{
  "n_experts": 128,
  "d_expert": 192,
  "normalize_top_k": false,
  "balance_loss": 0.00518,
  "lr_router": 0.000393,
  "steps": 5306
}
Below are experts of layer 9 (counted from 0) of a mixture-of-experts language model. Rows are named up (a neuron's input weights, with its number), down (a neuron's output weights, with its number) and show model dimensions 0-127. Each number is 500 + 50 x the weight over its row's rms, rounded and kept within 0 to 999. Numbers have three digits each.
Before each expert's rows: "comes after" lists some tokens at least twice as common just before its tokens as in all text. This comes from a sample of Wikipedia text that the model never trained on. Tokens count by the router's weight.

# expert 117
comes after: " a", " the", " two", " his", " three", " first"
up0:521423443451528534485490667465509556547466446533541489447555454555459542538598575441616480500509497436489474475499487465560478467485568483438490497537481517469434528545534405495526534502402498522483504451489534371531456554510454562496486468456479527454582460398507573503571418525558526589514522537500541505438425554500456578507516464482527553461440419508509541545374480573510581504460
down0:437462473557479531361501530581446445448423396552460539501472535474502533509540456575486561614551428472489493531540503589431471469499511483549474512467495463559440493432599428515540557476594411543477499424517475474525497456488426501489569520490584533475504461432576479479475469499629469509601517597496488492511499448470429529507468503495580575530563515559459554472465384529464527467521
up1:472497486443495535431526499475517474483575469460518409504550499486524622582404500425504512500522481463520562465504610456497453449476495470486380469460418496484469549396469498459435499595575518493458495430570446508449528486495408481442524539508525483599504478565461467520513468506548642509619493570489555462518507563490491579465542488578558551526542504388448500486526497556561587564527
down1:523528527576414466527560565496546496532448529483499541535464478434557564502493509471582525537453456482506428530528528457440482507493588544685557510588452527481476552446560473576481449515408440478478570445484396496450499504499406487540490554514542465460541458564482427482487449440465524454589467429530560434500495441491492494486448454467529515405551556453414533495548569524562599411532
up2:514571492467471491490418430550533421417477543459473498505535529479400538465625507545515395526514440514473482538522429442612539544510513585566448420501460476539479491501483500515505559464544497492518493535501377500490450624516601555487630434474472527588457586461540476436495514546451449526450605525575475459469589492448465507516558470433551502524526467485497438539493470499427456446511
down2:576499439479487496529452530492566593454560431457400520529481569469457420577488466505548465441384552517480454484538510501512477513529633598564554533593448483471536535434480562548445399501544461468502537456527478490420509548474531506446534497390424468456552518393521442445484532497499500506445527461549498519436481538577487447535549496453564503545510459441564464522573601550454464497592
up3:433409446481472538533455420467483442510509506465463535560511489457641426457441517507555548442547465495524397495569472444620540503538510466520528470557507579485475501481491483554422578485515545583541570445480455477523471613553482437502524547446455559460448502438549433462517502413416591541591468477441467506487574470569563479475484418542474487518445542506462580428514554566531512442539
down3:485557646501459546439533499528589530432554482455496455500468525539478386518432548535526481497576471477517507434530527516462435548573455586475448454416552472527475416525590500465486503611510462505455457530512538474476475514404563490504416521562453524455471516499377500582521462495558431513475448511533476523590596451485552541479527549542544444504408452505511507505463605422559406515498
up4:577439398427483562467540461500534439503528458428490407475488518458504499627439478513487515481567555482532439438569545446501457442598564456513492464514507611481479519400414509467504503595535472583557503526470458554430491558599563484391486590494491536496518543584485466588519493486485562511542539477539503421508419606475513561453513550472484486531502470536413455442449463554462518519499
down4:524496535465402430471562535517546479532491459490580468511440530452442469486568467453590581422535529422399432526475536559510550428510528513516596511447504497483577521553404494446485457456518535526543586401427449567449503567457401501529513522571491572519462480450446483548499521514593544505486414469428438439466525587488552448540562518506494401526523461491498549472609554526501442541560
up5:448537416496507521419508607536533473581528533510549428523505594393502512508520524530592518502553550501499459548537459449451457447529619515543421499491510477462453533538568471491460494464467531475383489475467520522510423432508528558488534495479533440514508523515394410499562533445531552618545491463324524388535477509546441584445494460469490514506546573443468457579483545519525483527504
down5:472462493570551494508509553456501520465591425519479508493383584490503557571522425490486544464439590458446490489524514449485492638543516573565464563541411535386537488491453464529492585530461548552483519466503554503459458505481438468453542497562455449502567509478414576465455479583453490642487364433493478499604412559507518498459503467493516578465450498463510481580492528500497506437486
up6:459473476465536571416537523453505560477552423499494476506504500495564555562524439517547478559500580488625492468524492485553481442525496456477453553439430456504436561558510471524535462526433518529473577442558362483559482470402475474472512487501537563494500501470458443493588517532516487498496640569450499454570409476579350428434555521517532471458539590478537498431448584524547536549525
down6:515493493540485479443504504559386586461510484638571472490590474481502589542534439427525492461454538488489530552467418492471502507354431530511551428483421536515541556494558470442488453453487533482420522504521505531569577390524532471515407480561517461549469489503535469560505508461427476537489381564538459458522537528539474532556497624525523453554570530442606439450512454512526493438486
up7:416577512411477534440431517409444498506575492519518435537525497487480497517539447609513525501491554422529546510563482486551550500548501507413462477408495466507432466509592529476472455530448581494488559487602465492574522487469475475432510563536552544580527423571439414454515471385517483549448612506533551450549531557457417589434487471526591491427500497531560590508443504536539475557504
down7:469465549501540469517512576521442464528456434568466605519548565544507597472472503478560442583420469495479513496486620480448503501508504579508512544410555516559426408415517512461473383419475522434510488448495536474447504468649466494452384500513473488567452462535513518505523579459495448521518480562477458486487551538515442457390501543546508606500567477447572471497615513476484484496542

# expert 21
comes after: " in", " of", " the", " a", ",", " an"
up0:493505547541537510531563469506641389475547439492556435499461502461535539528460461530625475498554410482592476467507495436468487474489577536504515453489503480415440463447493543512469533551560490494564515500488347489453579530524515523517629549541449467529548460411451465432478551416507535525537504492491459496548440448599493500419557582443574446519546516502485465524463584456598519473520
down0:522513559488457527487430467371487480537451569427531494428519479520438573432454555552493529518546513597432461467615482537519389503393544496443426529486525491490562395438514434386478486451532491503516474549456469533410482464601490587515438564501426583507466522587508475478543571444466525461566516563522484502574567522548514539455508466436493489536447514517487514518536466530598552554516
up1:467579494418511549510587566403521507625417471524481440536495421483427610486497638462519471447524525518569546522541517443498494464412507473566429548480476494428459594505600563501622470495544441511521512596461532481419474482512531486512495438494505459462551489489438442561474471510550539510536555458417500468461484576377459468466507593547476544542494515524527531544428500535526475503505
down1:522464501415520468554557522507457474553518541489433532518464507400554453457478536584442583546486592560523445481441471519597456418569520437429529408564468465506373525442494525445526530494550537544471521500445450516476574518509410526602498438407518484515460468508515583461530507540473475506588532400446473519577585469481531520500550577483431437560517507511506557481562496585495414457434
up2:438496418446467506519537519556569500608523411397438470473485506494500477406395543612558519499467508538540562555449530484418600487592547510481448471497571568533420600535499515509519455534521451440523527487548416453504482436497550565486510523504520519532555495531434431568521471433574515472485582526456516438545477469508441603478513447517480480553504641448472559477501446523439542450469
down2:541482511507552389481458475568615585504509483478573518463543576522564548440495463442539534372509565470480543387475571414431463560523493479461500462469522503415536566555519443563534527529562509511458450416565464550535521447567537460503528581500520439454428581371576504561481460573548518464462511427425503476477471488568478451475475457468469517539540534540419460467453564514539529485477
up3:542500470472501534515598596435504556474621416425491482499547414459479439561459480609546492495586497454488463537443501496465509511485493502486552527448546495486420571427471536550577511564605462450523525571525485441550478486473487494549450411539449597482446568544494547567502497513541495442489606471496471470536547464458519522575487501512502478567522640451612524438474424432461504448450
down3:510492477571496599538516524417447525522548504493417525540486467500516521385475515430471517503615454476500485497508435567423551367546461498552465487471530449518545502496487437565518505474676462616402476535492442479574456438470421538533550504493519502494589477505530459539528498493518504520476573503457606461493510380558507491472492461591468479391550459570525535458500425483529494536508
up4:523523634427473514458485488527504482471513392501475420475499432495582475488501479556480554546552534497503503510463334453497540559589496480441468500523494491510477486556461439544419467457584601509571498434556454491528530456556395520554474440401430467514533513523543492533614528476498615469521522477573548524526395556603545500453448597501487505456569486512495557491480509557513502501448
down4:555566541547463493451406613476501494445523441453474508546558459581515520465497539476505488555521496626430469472541514527423550594608462535409552517552522537568471487543479511450315489489550513456415506545513466492522480450496427509444417599560544487489533450493494456436535502530460425492489551489488547462546487506558527489474463489520496432465625473466471442447422585508541468520555
up5:485458422471443484504511518467473438472486526550533474592481513476471515530527508572481582472543458563513567532515447504514457475548414477512422427492412420548475524388534481523445458502471456538517429524545500541458509448546613432471493482571452522421561497398532523518595477476416520509400582453513447517602449545530420480488450559512558495498483555533596540608466556606531465562542
down5:418366563403488540455502554473491505472447502609530470519534489524436584454550454471472524429527499546445521493435479570556458554482477453542460492535499513506567515514471572536488406465547552463521435524468514454508616498536529482539429597524550470609506486548569551484480404507588392453458430511442444493364600498578468493484507567503505449594484511502506515506507556470487484469478
up6:487493511478509484505514525373484491517441467560502451463504582415618557525461511431545416499490517571549537492447469433508550500579586475473460577472486551448514529539578439531560444543531492562564543542509363446563447491563487466432515488535425554500517445502461426483539532498419530473527481514398468392520484534477458427440533561497496496485614432480433477490515460630537541531483
down6:477461395374548600453572481493588502438475537502539500575499488446594498477521505498536566403523464553566555513469517541482496569473438469448524530476498489449585538494520530569543516495489512492538516473464434502526445500503402583451519555473577507507571503550505575465463396446471443492400447453548535584527483456483496435509427448588510477526492522567440447461587445447434626498483
up7:565560481465470506497553497484549477547489470494588439477581377541458544474449513430536502480511527470525483499558497523514605422465459511557477567487556555418406490492603552518492472507530519462526532509475528536524465362500558432480571464515483424447506552412423462497470504440594504486464549526512419403538579544452496556434448575541503530564457544451619473508478602535452490527571
down7:487489504418510510586547511527500478560549504527483539593475472460542442506502517514431593491511650458527510440444482475545404410556495445430508564565473519569396482505428525475529491546464458507475510536422490411463521617476458463557566474477539472501442605451623503448535463476478487550497506416398447548583538489483590488526532555410524436478516504537482531444534505542491418518493

# expert 6
comes after: " |", "o", "a", "T", "u", "i"
up0:447503537432457527507441559499559481535549476533447462483500492468505538543425512466533444598494514488548532548558435397546599483537494465435493558425559499407421584482552398566549531494507472580452604471457469500580559471512540487472550460507428509502549518481509526502485494492508532557550511522438402404456562534476479529397484577451602454540506599422448517502373539521479457479510
down0:473473572467520579486563568512426537588445524484447497541586443428397493488551479515493576475436483542533520498470479442583553551489483614409438431476553526460526387432410535468513601413604509474527493510431423501623497493488492514502498476485469505493562510485570413497583511508471545525490560454457499483556463528464509515483444514428548587478561475426481435543545475511432534560494
up1:501473498466477562425483504483568409483526535519504420494497504517557522500486569507523476537477474440620530462580433415498513507531623467516458444482573555479456542527499472522553524494496556513466587526514448594562492525522558443511571393485511524453513603424465508431526460507497587519471510532490532370487555568492476475455384471419553566561515588412446418544445501579440536513477
down1:351404472440499482579504549591523587553496541534503531497477492477536607555533508584499430597550483510520487493511443536506483516450459363490467528429469589502514465485487502536397434501558484488490456448470528476528544551389496452499550529476498515518484570418565466453468551524510482356546625499479526541536431519406484524523457506435556545514430535476540520543460512440496534506529
up2:505479532456514554497432405549460490512545507596524430559478458484570581541464463455493449516535454405567520516526548439534577449470527440407465494441606598418379554413530512543518535507532469584465525454462489463526591511567506475496474434448476519512543549538526551489571462490563526510480595529448468432447531586555517442494484535500505521519574545438415457494383494554469491428468
down2:513536422476504475546512486491491507496568559567478489498510491494442557434541522531501558507527461508496520515520478575485476511503415454488452659461456531623528392474526478505537491587462584482496433411572458507354479592488459510436535494472440513469516473385562465465602462519478501600528530512570578476425486494457573551485554461413470523509507441506486461454453481467535444610551
up3:430592460409476439521567492574466492544499528552524468510534424485478534463493422505588421490588475447584540516549575373515483461537531470497500524468562565471386518555484481484485558478525532585509533440561450447557564512536477541512455505497471511448531453480448573474558528441535518515578569634539455486449545526454507554585507599463477414470454464453448445496471600539432505476459
down3:558441564443454520496434585489410555500481473532450524432467508533497585521439538493557527537622484498487544503447539532496478490451558448432463542386500488521439467528434440548535491513583541458483591449471454468531505516476465492519531545475485521524421438573480621496565457574551496434544576444421388479625501480498572482487561531411537529528514428441594495448474436495475483537548
up4:418533580436530566486480437479571485486482501562515485511575441453474538545470576556566460587535508401558506492534415454618509464533488469460461420423414570459468545495482407486513467414575503556550585486522502497550508518527496494558533498489384499465570657452497473541539474493508548467450525515601474429495569613533497471491511515482522481574436479467493426521442437530509534508472
down4:434555403532497446463520579546437532518603610465567422499459473527471482532404501455510565496473431448444531413455449586503468510499572571450427552554550488588520475494531482528467531591507395528484480550535486452514416472534507535479582425478441516453550447549547499526533549473423563476515509575486479543435478491495498425520496525502476489383432560508541464630483457541468492548565
up5:533503572485482533431486408435436473553576537482607415441544414494458513483438486567551544516569510477481500481520461445461521429483572598427435568427507606538428535506573465554555542517478550465446553521523443548543504588482541446426512486442491522576471566551556518442528444582485494572484530473535525423513562505479504556445497504497452396594474501481428480459425561549431494511467
down5:430494477507548482479581517603528493470457517492414503478513484531377449474482583543601444385391429402505519441530488564371507636488582492507573551562486515560516460502496618455522612504515527442554483544506435507538493514449460542553500443453517579509501511424530530441459495488499579500475510393506486551458450487550497526545503481519517518472496518463484495520506544451432552429526
up6:531516491396543499457526534515606470528485429616554464461513458474552514461398612506588554565571457470586481542517527442475505401523511495460413547470480555476378536460557486603562497488557558485460565515530377526522536488541544508442515441491437425418461517453519455513526541452499556520498574507450448425502487544521529473418505503474541491574439514517452461520429575551504548490546
down6:442364441559544415434603435524513465551502578503376492491461453511517445406486474534506553450449429462555472481483497536473478547507523546475555548469569548455554527476580482604515533456417465490513536449542509536426459483493489508581475569494567488574446458528495465496514447546592519517505365508385448542493459478458519491504487512496573511479528497422511550523595522563518602494563
up7:469528527472464494465492496536546527476473490531525394523532477527417573482421555540531499528462465367583506507519560516481533543563561516485548528409482570423418518531472461549545549534591450510486561464498379520516486495514530454514538345501428515478574513479493552523581511458533521443551535479441453434424569532491471528448471520373536440614513567491480470488421565537478505594453
down7:481501563526547508561514438495434580517488435506594463458535398455510526512332470551461413555531516467540493458486463528468564470476588531539475569480532587355538472478459587492559482483620508466495462430519581541541538477483462548487454524523436539518470569429613459514474505475445544418446527527465445505533526404463573421500538513498558550480507558508460466483525510470498467567447